config = dict(
    moe_layers=[0, 1, 2, 3, 4, 5, 6, 7, 8, 9, 10],
    attn_scale=0.125,
    init_std_qkv=0.0321,
    schedule='wsd',
    z_loss=0.0001,
)
Below are experts of layer 2 (counted from 0) of a mixture-of-experts language model. Rows are named router (the router's row for the expert), down (a neuron's output weights, with its number) and show model dimensions 0-255. Each number is 200 + 40 x the weight over its row's rms, rounded and kept within 0 to 999.
After each expert's rows: a language model's description of what the expert responds to. This comes from a sample of Wikipedia text that the model never trained on.

# expert 7
router,169,188,211,197,171,152,163,161,204,231,164,213,179,247,181,225,280,205,146,228,157,132,208,206,247,227,139,214,165,249,240,231,182,237,261,252,205,176,216,257,153,173,208,291,119,187,262,162,168,195,178,180,185,179,184,268,183,146,221,228,167,196,165,222,272,156,118,158,177,162,183,245,221,128,192,232,165,153,224,196,217,136,166,174,116,198,175,227,293,150,182,242,158,250,168,142,217,160,182,248,144,183,197,186,175,223,182,149,213,176,209,232,274,228,160,183,252,202,194,225,276,238,195,206,123,258,260,207,128,212,189,197,201,182,233,222,167,277,201,213,172,176,151,231,230,132,255,250,202,176,174,278,170,200,208,168,179,96,224,185,272,140,238,144,197,142,150,133,196,156,247,158,184,155,188,225,161,179,240,242,195,210,216,153,236,240,244,203,133,221,237,169,139,210,242,198,198,165,175,201,149,153,250,247,249,176,187,170,154,190,236,141,192,184,283,207,180,213,243,214,131,278,228,133,272,166,161,194,167,273,166,232,245,266,148,148,188,216,219,215,200,218,201,246,233,169,249,225,221,198,192,244,215,175,200,131
down0,141,255,192,244,261,175,203,188,163,248,208,200,171,182,193,177,201,186,239,186,183,200,249,184,287,233,226,128,170,193,187,160,191,228,194,253,210,184,183,184,200,161,239,166,162,173,122,189,238,175,203,286,192,146,230,146,191,229,159,241,191,268,138,190,249,174,235,137,246,110,202,177,160,228,261,154,161,183,227,189,195,234,175,197,178,176,275,205,121,159,202,180,163,111,229,205,190,191,259,221,244,159,185,152,174,249,187,235,182,195,194,191,225,185,174,222,219,140,81,237,153,265,179,246,241,198,172,140,145,237,199,181,142,217,196,146,169,176,164,245,196,174,141,186,198,222,170,188,252,254,155,178,185,238,226,222,183,228,139,200,169,171,164,166,194,155,227,219,269,236,141,154,209,306,136,213,171,222,178,157,201,148,193,174,235,224,255,174,176,186,190,220,199,248,129,200,104,145,200,128,246,189,241,294,158,198,233,274,286,154,216,180,245,191,253,119,171,218,225,214,179,166,164,187,198,257,142,228,183,178,215,167,179,249,271,173,132,218,179,138,256,227,265,274,271,158,214,164,191,211,207,187,169,188,158,149
down1,221,182,175,137,218,233,210,190,264,191,202,158,136,145,154,173,238,178,192,191,229,244,203,175,164,188,214,299,249,263,261,167,138,131,282,255,260,274,189,120,182,269,187,164,167,193,191,202,191,247,197,218,214,173,169,272,224,213,181,209,153,257,198,288,217,209,131,213,248,174,216,84,173,183,227,170,254,258,225,281,218,232,209,151,210,273,115,174,164,173,157,123,171,195,132,166,243,180,204,176,185,181,159,195,314,253,185,242,181,155,218,183,176,217,178,200,213,230,197,173,160,214,282,182,206,197,176,198,261,180,190,206,214,212,163,205,195,170,216,190,186,188,176,189,165,162,297,177,215,233,256,163,209,156,267,194,231,291,175,175,250,159,202,208,230,153,200,223,183,148,181,178,208,158,217,206,204,220,214,143,168,148,243,247,240,163,221,241,241,191,197,195,186,179,228,163,182,242,246,187,300,147,169,213,244,139,195,167,119,158,215,189,226,217,223,228,161,259,179,126,211,156,254,227,215,239,208,217,241,204,135,164,191,242,232,228,172,154,241,201,139,166,152,171,225,214,173,126,209,327,196,185,199,212,162,184
What it handles: Dates and numbers. Day numbers and month names in dates and table cells, such as July 1, October 23, Wed Aug 1, plus small counts.

# expert 14
router,250,203,162,217,264,214,259,133,223,182,245,165,183,264,199,227,177,178,222,247,146,204,208,218,254,208,201,163,183,224,244,225,204,162,157,205,150,188,185,216,198,151,246,196,146,177,238,187,220,188,175,161,116,190,224,146,246,251,213,175,206,209,150,192,200,252,164,164,189,111,198,251,145,174,230,182,207,146,188,231,181,150,198,145,220,310,205,262,210,182,204,202,174,250,171,168,242,130,173,225,168,230,120,125,218,239,134,199,280,166,198,267,228,244,246,166,267,244,148,156,174,224,185,158,244,195,193,249,124,256,157,184,162,133,260,182,189,193,195,262,153,204,248,167,149,187,175,188,257,121,236,181,165,255,260,270,204,261,193,189,240,137,185,252,160,154,249,153,177,179,243,177,133,164,230,228,214,216,178,222,253,252,227,220,272,158,239,243,206,108,142,198,211,176,206,246,227,192,184,130,238,197,205,281,226,158,154,186,231,230,226,168,217,153,237,140,180,183,229,190,185,268,234,260,178,201,190,196,146,100,180,250,193,231,204,200,188,155,257,184,199,224,257,150,227,148,236,143,179,257,206,187,172,164,124,168
down0,226,102,117,128,242,199,162,184,162,190,223,256,259,195,229,222,219,216,161,179,239,124,245,193,200,183,219,153,209,171,205,169,244,210,235,208,202,224,180,220,207,136,192,218,264,251,167,220,182,144,153,211,178,221,153,183,150,253,228,229,240,187,245,187,189,155,193,228,153,125,241,212,204,192,261,226,178,126,140,217,149,243,162,242,222,218,184,114,247,185,190,233,225,227,210,164,218,244,314,210,229,248,188,157,147,164,149,213,193,154,176,174,227,179,262,154,210,254,147,161,222,212,276,150,230,166,114,145,141,161,186,231,221,139,261,220,204,217,205,161,171,174,202,155,167,258,186,213,157,168,217,199,193,230,213,166,193,211,152,203,193,133,205,193,200,189,254,161,155,156,283,200,130,145,202,208,256,201,265,202,77,137,146,160,186,194,235,177,230,184,216,251,223,152,189,236,198,195,166,295,271,252,197,259,285,177,148,214,177,235,218,258,273,226,220,177,300,160,189,244,228,224,225,236,210,212,197,271,195,173,229,242,202,190,162,221,181,127,191,264,241,253,175,153,142,192,166,148,210,203,255,184,192,169,224,188
down1,201,278,186,187,150,271,209,167,145,263,168,211,192,176,193,254,170,229,224,164,241,280,165,158,195,226,154,206,202,230,226,205,232,188,212,110,187,202,239,127,179,112,217,216,199,198,183,212,194,228,195,199,192,147,283,257,207,181,192,237,193,159,222,204,211,227,287,311,229,206,214,207,229,176,221,184,157,209,208,150,233,239,233,242,208,191,180,175,201,134,188,242,272,157,193,201,185,163,291,191,170,196,222,181,225,115,154,266,205,186,252,208,188,191,152,250,270,230,224,213,242,162,229,185,183,170,185,260,159,195,158,188,210,229,218,159,201,256,267,199,221,214,183,257,138,161,148,232,174,153,203,167,114,236,223,272,214,164,177,144,194,182,200,140,182,236,205,123,169,182,146,173,220,141,126,216,170,199,189,286,194,282,87,112,185,230,244,267,198,207,239,162,207,116,171,193,213,243,215,202,214,160,220,227,249,192,236,176,195,198,220,220,177,209,154,287,211,226,234,234,175,171,214,161,147,282,200,129,196,203,180,213,241,144,172,208,246,289,115,181,216,221,107,273,165,216,130,200,181,187,164,239,192,186,219,185
What it handles: Plural and noun suffixes. Plural s and suffixes like es, ers, ics, ments at word ends, as in chromosomes, coefficients, cultures, plus has.

# expert 6
router,250,262,235,207,136,218,268,201,203,186,190,208,175,242,192,236,242,158,182,215,281,284,162,216,216,220,106,237,235,187,220,213,190,193,130,204,223,128,231,241,183,167,166,177,154,196,154,189,157,184,239,171,216,149,215,215,219,234,244,212,220,216,238,297,143,245,134,129,174,257,257,171,188,183,161,114,232,186,245,157,194,251,204,246,190,261,156,181,192,218,220,186,221,247,160,161,275,237,155,142,177,203,197,144,181,292,238,170,203,295,244,205,228,230,275,150,231,218,161,142,183,203,202,185,269,193,162,211,146,266,234,142,156,122,197,130,247,172,156,185,280,167,207,201,154,163,194,182,268,134,158,187,147,275,164,230,141,229,166,235,191,206,173,189,105,193,239,235,218,173,168,182,123,174,149,191,249,187,163,220,238,214,160,211,210,184,179,199,223,147,201,228,269,201,145,173,224,238,241,136,246,200,181,199,209,193,217,230,233,255,257,169,212,261,204,137,242,208,119,174,188,224,244,258,224,176,178,217,182,204,127,217,244,198,203,244,180,227,233,165,278,198,216,186,172,194,216,173,177,232,266,156,145,150,162,174
down0,175,163,183,203,118,203,216,227,213,152,251,207,130,211,168,193,201,150,231,233,256,207,244,145,197,241,191,179,197,186,301,194,88,167,184,211,254,226,216,202,192,180,273,170,224,125,198,164,184,153,129,157,193,161,248,230,194,196,189,235,214,172,114,205,256,203,200,142,185,189,204,201,166,169,162,204,241,169,214,272,203,199,142,158,161,176,189,167,234,272,182,231,178,246,242,231,250,223,230,196,252,225,148,266,247,273,178,194,195,168,222,141,244,181,163,166,214,183,211,201,189,234,118,154,134,133,234,164,221,255,325,111,154,173,229,229,226,192,164,139,162,258,208,146,239,219,215,182,234,167,151,236,166,278,159,207,97,228,201,148,200,154,210,233,137,119,254,211,165,181,181,239,205,226,221,217,236,220,220,245,267,202,181,196,204,198,273,210,217,124,206,205,120,239,199,180,160,227,183,202,258,255,218,159,232,221,203,212,103,248,247,196,244,204,241,168,229,243,216,151,216,136,234,308,243,179,200,188,204,238,174,161,158,148,182,244,138,170,237,185,226,189,184,188,237,125,228,209,192,192,161,212,205,178,239,187
down1,151,219,159,173,213,235,158,188,257,154,170,217,188,265,234,292,173,228,243,194,157,204,148,218,204,198,248,160,207,199,225,289,207,128,246,230,174,151,256,196,243,176,221,276,238,166,248,127,208,199,212,246,224,294,217,181,201,151,294,231,248,220,164,171,152,224,108,258,218,203,232,219,198,239,209,195,234,261,225,155,237,150,241,228,210,250,225,175,169,190,197,178,208,164,188,284,203,263,170,256,225,220,188,195,222,215,261,207,119,174,91,234,152,147,199,253,221,154,184,158,223,192,219,177,252,185,112,241,222,111,178,260,155,127,165,200,186,185,190,194,241,93,214,219,166,189,235,144,194,225,185,167,175,226,257,210,237,172,177,260,204,196,240,155,218,212,225,151,257,189,213,147,214,203,206,166,195,151,204,187,220,217,129,223,137,230,196,169,166,205,174,198,206,201,187,174,195,185,155,182,143,181,193,238,223,202,174,182,246,222,193,214,209,259,224,163,289,136,194,255,164,223,208,216,185,185,235,244,215,199,280,201,188,206,174,205,179,220,162,254,181,242,160,197,281,387,193,180,224,197,187,177,125,207,182,222
What it handles: Years and census context. Four-digit years after in or the, such as 2011 census, 1985–2002, and the il of kilometre or kilogram.

# expert 8
router,187,226,171,245,223,216,168,133,214,197,202,202,265,181,231,212,219,211,227,161,228,189,183,242,107,153,247,149,150,142,189,137,224,152,200,122,123,215,208,159,216,154,231,181,195,170,184,205,177,135,203,208,161,293,229,162,195,188,188,225,171,182,207,187,205,207,220,281,163,213,198,170,201,186,259,236,207,167,142,178,127,245,255,173,165,137,237,186,155,255,147,219,170,248,221,231,226,268,176,150,173,244,185,161,148,124,207,194,157,223,252,143,213,186,151,183,149,135,246,181,165,236,220,218,273,154,154,214,213,184,212,177,217,292,231,148,225,203,197,148,159,209,228,164,262,257,255,163,172,294,163,158,238,185,221,215,275,198,244,259,202,206,137,147,203,261,177,236,182,235,244,182,257,265,177,245,169,250,282,190,140,240,181,268,161,234,206,174,191,283,236,155,231,200,274,227,221,222,181,167,222,231,152,143,118,223,169,221,211,219,128,235,166,167,237,206,161,147,208,204,203,220,227,251,226,277,243,168,256,228,254,209,184,198,217,224,256,177,191,184,173,200,227,244,261,224,128,184,198,108,138,158,231,186,247,166
down0,151,137,139,193,253,244,228,228,141,172,183,223,221,212,178,282,193,226,226,133,166,170,171,216,231,274,199,197,133,241,138,225,189,201,128,226,211,164,248,175,228,161,150,215,244,188,190,163,158,215,245,146,214,181,204,161,179,202,274,183,256,137,287,278,186,213,197,231,290,189,174,167,250,218,188,257,252,217,239,208,284,207,199,186,174,116,208,265,88,154,149,184,190,207,198,122,193,217,224,211,149,203,160,167,214,217,237,206,265,290,197,169,179,258,179,171,215,94,133,178,240,225,285,202,202,285,144,187,259,233,279,215,227,199,208,136,141,216,127,204,114,164,236,155,205,206,180,187,172,193,224,189,246,198,194,182,204,184,259,198,206,162,186,167,205,267,203,200,173,183,172,174,229,189,174,205,204,204,209,211,218,217,196,186,189,162,172,227,222,249,280,143,277,151,171,228,250,135,158,193,212,239,178,137,284,224,225,194,254,176,164,168,257,164,228,176,212,171,179,242,200,223,158,200,241,210,129,226,214,137,235,232,283,232,145,201,206,205,205,179,240,227,136,239,178,210,128,164,168,175,193,188,214,161,167,158
down1,210,166,190,211,195,222,281,221,214,193,200,146,238,198,193,188,188,195,207,191,179,266,236,192,240,210,152,162,175,219,196,149,166,110,196,223,240,120,216,194,148,207,239,155,155,142,231,179,160,203,146,209,223,168,224,241,177,214,269,227,210,226,184,226,220,178,224,213,219,177,250,196,256,246,231,167,185,233,182,233,309,152,240,240,231,212,205,240,139,259,255,197,159,246,128,244,215,183,250,194,185,211,152,183,249,188,197,146,233,198,223,201,198,215,194,193,206,142,219,203,213,230,160,144,241,190,256,246,231,260,146,240,173,161,220,224,250,256,242,283,208,179,122,115,213,213,215,258,225,203,212,227,154,217,217,149,251,241,280,227,204,173,258,188,184,227,188,267,148,184,220,211,246,188,214,174,252,205,169,133,221,167,128,241,183,207,210,137,219,254,212,224,273,147,236,226,160,222,226,127,208,168,178,249,172,294,211,230,115,287,193,256,203,238,193,94,198,160,182,189,140,110,164,233,210,133,269,206,229,182,111,191,122,210,216,152,185,202,198,201,284,133,257,219,227,258,144,242,206,234,152,159,264,217,240,209
What it handles: Line breaks and openers. Paragraph breaks, heading equals signs, opening quotes and parentheses, often right after a title line or table row end.

# expert 2
router,214,231,214,257,167,174,246,124,230,208,255,207,150,133,247,159,240,139,126,158,236,183,209,162,231,238,170,179,236,255,252,260,157,234,238,192,243,181,175,217,177,242,217,198,174,137,196,158,216,249,170,237,134,151,188,203,191,118,192,129,242,220,134,239,155,221,173,134,215,187,151,219,197,162,180,185,261,190,181,208,226,123,128,169,237,300,169,309,226,173,251,263,234,215,254,126,207,211,189,218,140,190,154,182,206,264,207,172,188,135,243,259,240,197,222,171,193,250,215,169,203,180,214,158,145,228,199,194,179,256,228,256,151,288,191,219,189,154,204,258,207,191,273,223,195,229,183,231,221,176,233,315,223,157,214,200,146,221,188,137,229,172,144,217,155,180,231,135,116,188,193,169,171,220,222,215,169,173,173,231,249,196,232,149,266,238,167,274,187,138,182,200,239,212,164,178,176,208,227,197,152,169,314,201,203,163,192,204,186,210,213,195,203,139,217,281,195,219,150,216,193,237,172,246,216,97,137,214,237,195,186,165,190,198,140,191,227,195,249,273,225,177,219,145,182,212,241,213,143,206,248,226,247,172,156,228
down0,220,182,291,197,192,231,231,203,199,187,286,251,209,143,178,134,135,128,255,161,178,169,178,194,184,168,130,179,177,217,190,165,162,185,260,296,198,214,221,193,143,207,193,141,255,188,140,262,209,206,182,158,169,186,259,232,144,176,111,177,203,153,226,174,172,212,289,187,216,240,178,158,181,211,212,193,190,210,153,178,225,177,163,197,240,176,251,205,228,233,214,193,269,161,170,262,240,202,240,216,157,302,211,133,166,153,276,215,232,193,132,223,198,163,194,186,205,209,161,211,239,134,160,171,194,191,181,246,208,265,171,237,241,205,88,151,220,246,206,232,250,265,232,168,207,251,175,226,163,188,133,204,174,229,210,211,187,243,138,256,134,260,166,288,204,169,203,142,130,188,120,223,212,217,205,184,216,141,221,144,234,183,209,167,194,250,191,160,170,198,216,225,252,194,153,221,131,136,224,191,176,214,169,177,208,165,186,209,101,263,201,205,210,182,222,133,197,79,210,238,254,191,166,162,222,145,146,207,227,217,217,233,168,212,201,186,150,234,183,208,146,214,266,194,229,256,116,182,170,234,258,248,253,202,147,193
down1,188,104,148,270,244,191,175,196,191,247,226,175,175,250,162,92,235,227,210,239,257,157,229,229,309,156,234,200,264,187,239,172,157,203,235,205,229,242,190,141,223,205,214,258,222,203,180,198,185,244,207,194,234,187,168,168,226,157,244,163,303,185,196,195,118,160,108,205,191,166,129,206,213,217,103,253,252,208,181,167,162,222,94,222,170,243,107,154,242,231,214,193,197,168,243,204,214,206,102,168,242,199,254,177,225,193,172,189,193,197,200,249,194,225,216,215,169,223,213,187,163,127,194,218,161,207,154,208,204,226,201,236,224,171,194,217,202,166,228,164,239,215,225,239,201,149,196,158,238,191,240,248,159,189,234,271,180,228,167,236,242,139,203,233,254,273,165,193,230,200,153,246,115,204,209,92,256,158,171,199,234,214,199,268,178,251,164,174,186,140,206,227,201,217,194,273,260,228,156,175,154,180,189,136,226,224,238,144,146,138,235,217,249,165,214,240,196,306,184,251,193,211,248,161,233,223,191,181,241,135,226,158,149,214,181,199,178,206,195,214,159,117,211,171,162,139,198,178,199,250,224,204,241,290,167,227
What it handles: Name pieces in tables. Capital letters and fragments of foreign personal or team names, mostly inside sports tables and results lists, such as Zú-ñ-iga, Gá-bor, Mets.

# expert 9
router,223,128,144,229,125,264,191,248,253,145,180,202,282,240,178,239,190,232,237,115,172,271,166,287,218,210,205,240,226,213,130,210,221,255,207,259,217,147,187,214,183,263,237,201,176,189,255,160,225,231,155,167,151,211,248,192,119,216,248,169,157,199,142,219,142,168,261,204,204,207,168,204,231,247,212,170,173,196,221,230,116,197,251,207,264,168,204,153,173,146,164,216,182,152,217,232,183,178,239,206,246,188,268,280,151,258,202,222,272,192,224,187,221,178,155,162,187,147,182,195,232,219,265,200,281,261,184,199,162,159,164,214,110,138,152,259,169,202,176,215,207,211,161,183,221,209,105,165,209,155,212,270,183,127,170,226,197,251,168,244,130,202,248,180,195,168,210,200,190,208,189,218,135,193,239,142,197,134,157,190,199,206,220,223,200,264,167,192,167,150,165,178,212,144,283,140,231,158,271,218,164,163,248,147,185,303,199,209,202,168,245,238,254,163,204,204,206,145,171,207,149,198,136,138,169,234,237,268,182,207,234,235,228,167,150,226,169,156,205,209,226,142,215,227,161,168,216,168,233,194,270,192,208,247,266,163
down0,174,238,147,159,171,162,191,208,146,267,185,184,112,174,210,164,195,124,181,171,152,206,170,189,281,302,155,189,247,198,151,222,184,187,221,228,235,193,195,235,249,152,247,254,222,159,144,237,251,246,245,198,222,175,181,239,211,204,127,138,144,179,188,246,206,202,197,202,187,180,120,219,216,135,140,157,237,206,188,187,254,226,238,171,175,226,186,206,202,184,146,161,184,146,217,172,223,146,204,186,169,216,147,323,156,140,180,200,219,186,169,273,189,157,171,205,159,185,202,216,227,184,225,272,198,167,215,161,148,249,172,180,155,226,192,157,291,216,179,167,153,170,130,161,143,207,175,186,178,209,205,179,222,217,201,165,150,169,122,82,189,197,201,187,191,176,230,203,135,215,214,162,231,181,203,243,143,176,189,213,213,242,211,163,251,130,206,172,192,191,253,244,248,251,277,240,217,145,214,215,155,182,276,201,251,264,222,90,202,186,245,212,185,199,169,196,224,254,212,210,256,260,212,204,175,184,183,280,32,231,216,193,175,200,156,146,211,178,203,193,193,152,171,153,248,237,192,246,176,202,175,275,197,207,134,222
down1,239,232,231,184,245,230,178,216,212,154,214,228,166,213,259,183,216,207,259,248,169,171,220,243,171,234,157,231,138,232,234,170,131,222,183,167,189,194,229,142,169,167,236,242,99,129,214,259,162,196,277,153,244,166,217,237,167,273,176,168,215,184,235,190,210,196,181,162,215,289,284,227,177,200,182,170,250,200,266,297,200,179,227,201,185,256,221,244,166,166,181,191,292,180,184,201,179,204,212,159,250,235,195,241,164,274,175,219,194,143,162,300,227,208,196,271,189,202,222,163,223,246,214,207,284,240,196,106,199,236,271,190,171,204,230,227,136,126,149,189,153,249,288,233,190,260,187,197,195,216,302,183,132,203,180,223,187,184,193,194,148,218,166,202,175,140,165,207,207,244,205,218,248,254,198,180,239,148,265,160,219,191,203,180,230,279,198,218,181,169,234,207,250,160,222,185,184,218,173,185,224,202,154,216,247,188,292,202,160,222,158,153,226,115,130,176,219,139,133,223,84,212,206,259,247,160,216,216,193,276,265,196,190,201,195,189,168,245,181,226,134,247,174,189,140,233,226,237,167,149,200,173,223,221,167,225
What it handles: Locative prepositions, complementizers. Prepositions and clause linkers after verbs or nouns, mainly in, to, of, on, at, that, which, during, starting a phrase.

# expert 11
router,276,195,237,299,215,159,152,224,221,188,169,169,155,209,212,146,146,151,268,233,207,184,263,114,236,242,182,212,249,183,154,245,194,195,189,240,120,224,211,203,182,298,243,200,158,166,196,208,231,143,201,178,201,160,180,208,144,238,254,175,209,276,219,234,240,243,144,193,216,237,161,234,218,189,156,192,217,192,222,144,239,145,186,199,207,299,212,222,264,108,207,198,218,272,181,216,203,204,183,212,131,200,129,132,198,220,182,205,243,193,182,257,156,264,249,180,190,185,150,225,218,138,233,170,263,164,208,150,161,235,244,220,163,194,125,128,228,145,195,206,190,192,193,166,210,255,218,291,252,231,255,255,299,155,181,199,222,206,185,126,188,174,213,223,210,153,244,176,214,234,159,204,144,229,284,244,232,168,149,198,264,231,207,203,213,118,247,148,186,104,171,247,275,181,119,213,199,122,212,213,205,130,229,164,261,158,223,252,136,208,209,184,130,154,160,165,220,219,177,187,184,188,200,215,171,131,211,190,235,179,204,216,240,172,198,170,229,205,260,239,201,228,195,191,198,187,230,188,164,267,182,214,153,166,141,206
down0,272,163,230,152,168,194,234,146,154,245,141,199,172,199,172,178,246,278,182,210,198,188,162,306,145,181,244,171,197,221,177,162,212,175,169,293,201,226,208,222,186,267,217,155,199,216,206,253,173,252,286,239,217,136,175,208,283,174,197,212,231,260,208,308,214,155,159,201,212,239,165,261,194,150,181,191,220,178,165,236,247,184,182,161,227,202,128,189,153,95,289,174,198,224,218,203,231,153,226,253,114,182,111,183,187,226,164,146,195,118,219,216,242,213,168,222,241,156,218,166,182,189,229,192,205,153,198,180,264,219,218,259,125,172,204,235,264,163,283,210,203,227,199,243,168,249,160,209,154,224,227,190,191,168,253,176,130,227,222,162,239,147,243,226,188,206,227,198,175,179,209,147,219,215,120,215,176,138,232,202,186,215,262,186,188,201,185,228,217,190,202,168,153,201,296,278,157,152,241,191,171,205,184,188,170,121,130,162,203,172,235,232,216,249,126,153,168,241,220,260,198,189,273,242,188,223,136,165,104,153,181,224,201,228,188,209,151,209,227,202,220,179,254,227,262,253,209,175,212,165,193,149,211,265,252,192
down1,199,153,200,190,174,178,218,207,236,246,189,203,196,206,172,209,245,155,188,179,119,184,240,220,199,119,215,234,205,200,225,182,251,214,250,152,239,190,213,170,237,192,147,245,220,204,174,184,220,207,102,129,226,238,235,212,211,197,153,176,253,192,213,201,237,140,213,188,141,186,213,194,216,150,231,231,150,185,236,142,206,163,164,199,254,161,182,248,210,188,169,204,215,191,226,206,180,287,188,196,173,106,152,118,180,167,181,125,197,201,214,230,230,192,214,234,129,157,211,177,168,188,203,177,265,188,108,137,197,194,139,204,208,240,177,210,174,139,213,211,247,95,231,181,216,254,159,134,209,232,216,131,172,102,208,209,167,202,108,219,173,165,260,191,180,203,193,203,219,264,152,181,202,196,155,196,164,249,143,182,162,256,209,236,176,226,178,174,173,118,188,193,119,217,181,198,199,255,256,129,312,227,148,167,150,156,236,176,167,292,187,153,108,171,259,176,200,213,178,308,262,153,219,196,157,189,191,143,237,192,200,186,122,223,229,264,173,192,313,161,161,247,210,205,249,184,171,227,243,195,210,175,202,236,251,120
What it handles: Name and demonym endings. Final pieces of nationality adjectives and proper names, like Syria-n, Latvia-n, Fran-k-lin, plus determiners such as his, their, other.

# expert 13
router,221,195,178,237,239,214,194,229,227,129,221,225,238,154,178,182,146,230,214,175,237,155,181,210,254,253,239,265,225,216,270,231,243,265,134,259,237,159,180,260,166,237,197,164,239,166,156,173,223,238,162,211,183,174,135,268,258,206,152,203,265,191,150,252,157,141,175,168,214,235,185,153,159,203,203,156,215,175,187,185,150,200,128,151,163,186,174,156,203,198,240,306,139,181,215,194,118,223,196,288,242,214,217,216,224,164,165,257,246,174,166,214,166,208,239,174,153,246,223,255,146,159,152,243,182,182,208,169,168,246,223,268,213,200,161,213,131,219,153,243,178,189,202,202,175,175,146,179,222,144,258,242,245,182,183,201,228,169,256,111,180,191,163,181,163,213,205,157,208,218,152,177,174,170,200,194,240,174,197,182,193,245,168,241,173,182,207,260,233,224,156,271,123,198,205,232,262,253,281,193,151,216,225,266,168,140,244,188,240,135,208,144,185,171,217,195,163,276,217,148,165,194,220,158,178,209,288,229,257,188,209,268,195,176,106,129,166,165,142,259,233,257,246,232,135,141,168,176,219,277,275,190,225,203,238,217
down0,202,176,263,194,152,174,205,209,255,144,209,196,232,206,265,199,214,149,167,162,181,233,194,266,120,203,219,204,253,144,182,205,161,189,184,141,193,133,167,231,193,241,217,186,175,250,145,200,256,190,192,224,254,264,231,203,222,194,122,197,185,241,241,137,220,295,177,192,245,215,204,156,194,148,187,223,172,235,262,311,197,149,116,222,220,221,212,154,224,204,193,247,219,215,239,144,211,165,201,207,212,151,213,188,173,169,189,189,184,299,251,152,279,183,204,234,211,164,195,176,154,221,188,254,225,143,174,163,197,217,154,175,205,166,203,157,140,210,175,140,124,211,217,192,184,187,156,266,138,135,230,190,197,205,220,151,253,254,172,115,276,233,201,282,222,169,213,258,239,176,271,240,247,201,198,197,227,178,114,234,228,270,237,200,220,130,231,184,161,204,228,188,198,198,240,218,218,230,239,194,190,221,247,183,114,129,206,275,217,236,185,210,130,173,213,232,190,247,243,198,151,144,219,262,199,212,138,217,228,173,148,211,248,242,325,188,229,189,206,181,134,207,172,274,159,144,191,266,200,221,214,232,188,303,168,218
down1,133,155,206,192,272,216,242,244,229,167,177,240,203,201,131,231,179,185,198,215,228,256,174,182,137,180,232,219,243,202,188,218,281,205,234,264,180,171,209,203,163,236,193,175,198,178,195,143,215,156,229,231,225,191,202,173,226,268,217,150,113,184,173,256,179,179,167,120,190,224,224,236,206,196,250,205,141,162,211,208,150,157,191,182,185,196,178,217,186,182,216,195,162,217,184,215,120,181,201,187,241,206,145,164,219,282,114,274,209,189,183,155,258,175,241,203,185,164,286,110,185,196,203,225,192,175,222,191,151,227,172,199,228,182,186,221,151,92,240,175,182,192,264,179,157,276,222,208,207,196,219,208,183,263,236,185,230,193,285,199,191,186,120,224,189,258,205,255,187,159,191,131,279,127,174,116,193,228,210,129,172,175,245,186,229,240,173,184,117,124,159,187,221,175,252,271,181,250,186,202,188,264,236,127,153,185,217,176,198,208,254,152,280,223,146,219,205,206,120,217,263,276,245,166,252,192,208,206,200,243,207,234,227,245,177,168,129,145,190,234,197,159,116,185,195,123,182,174,166,277,197,207,166,131,259,115
What it handles: Conjunctions and by-phrases. Coordinators and agent prepositions joining phrases, especially and, by, with, or, as, notably credits like Edited by, Picked by.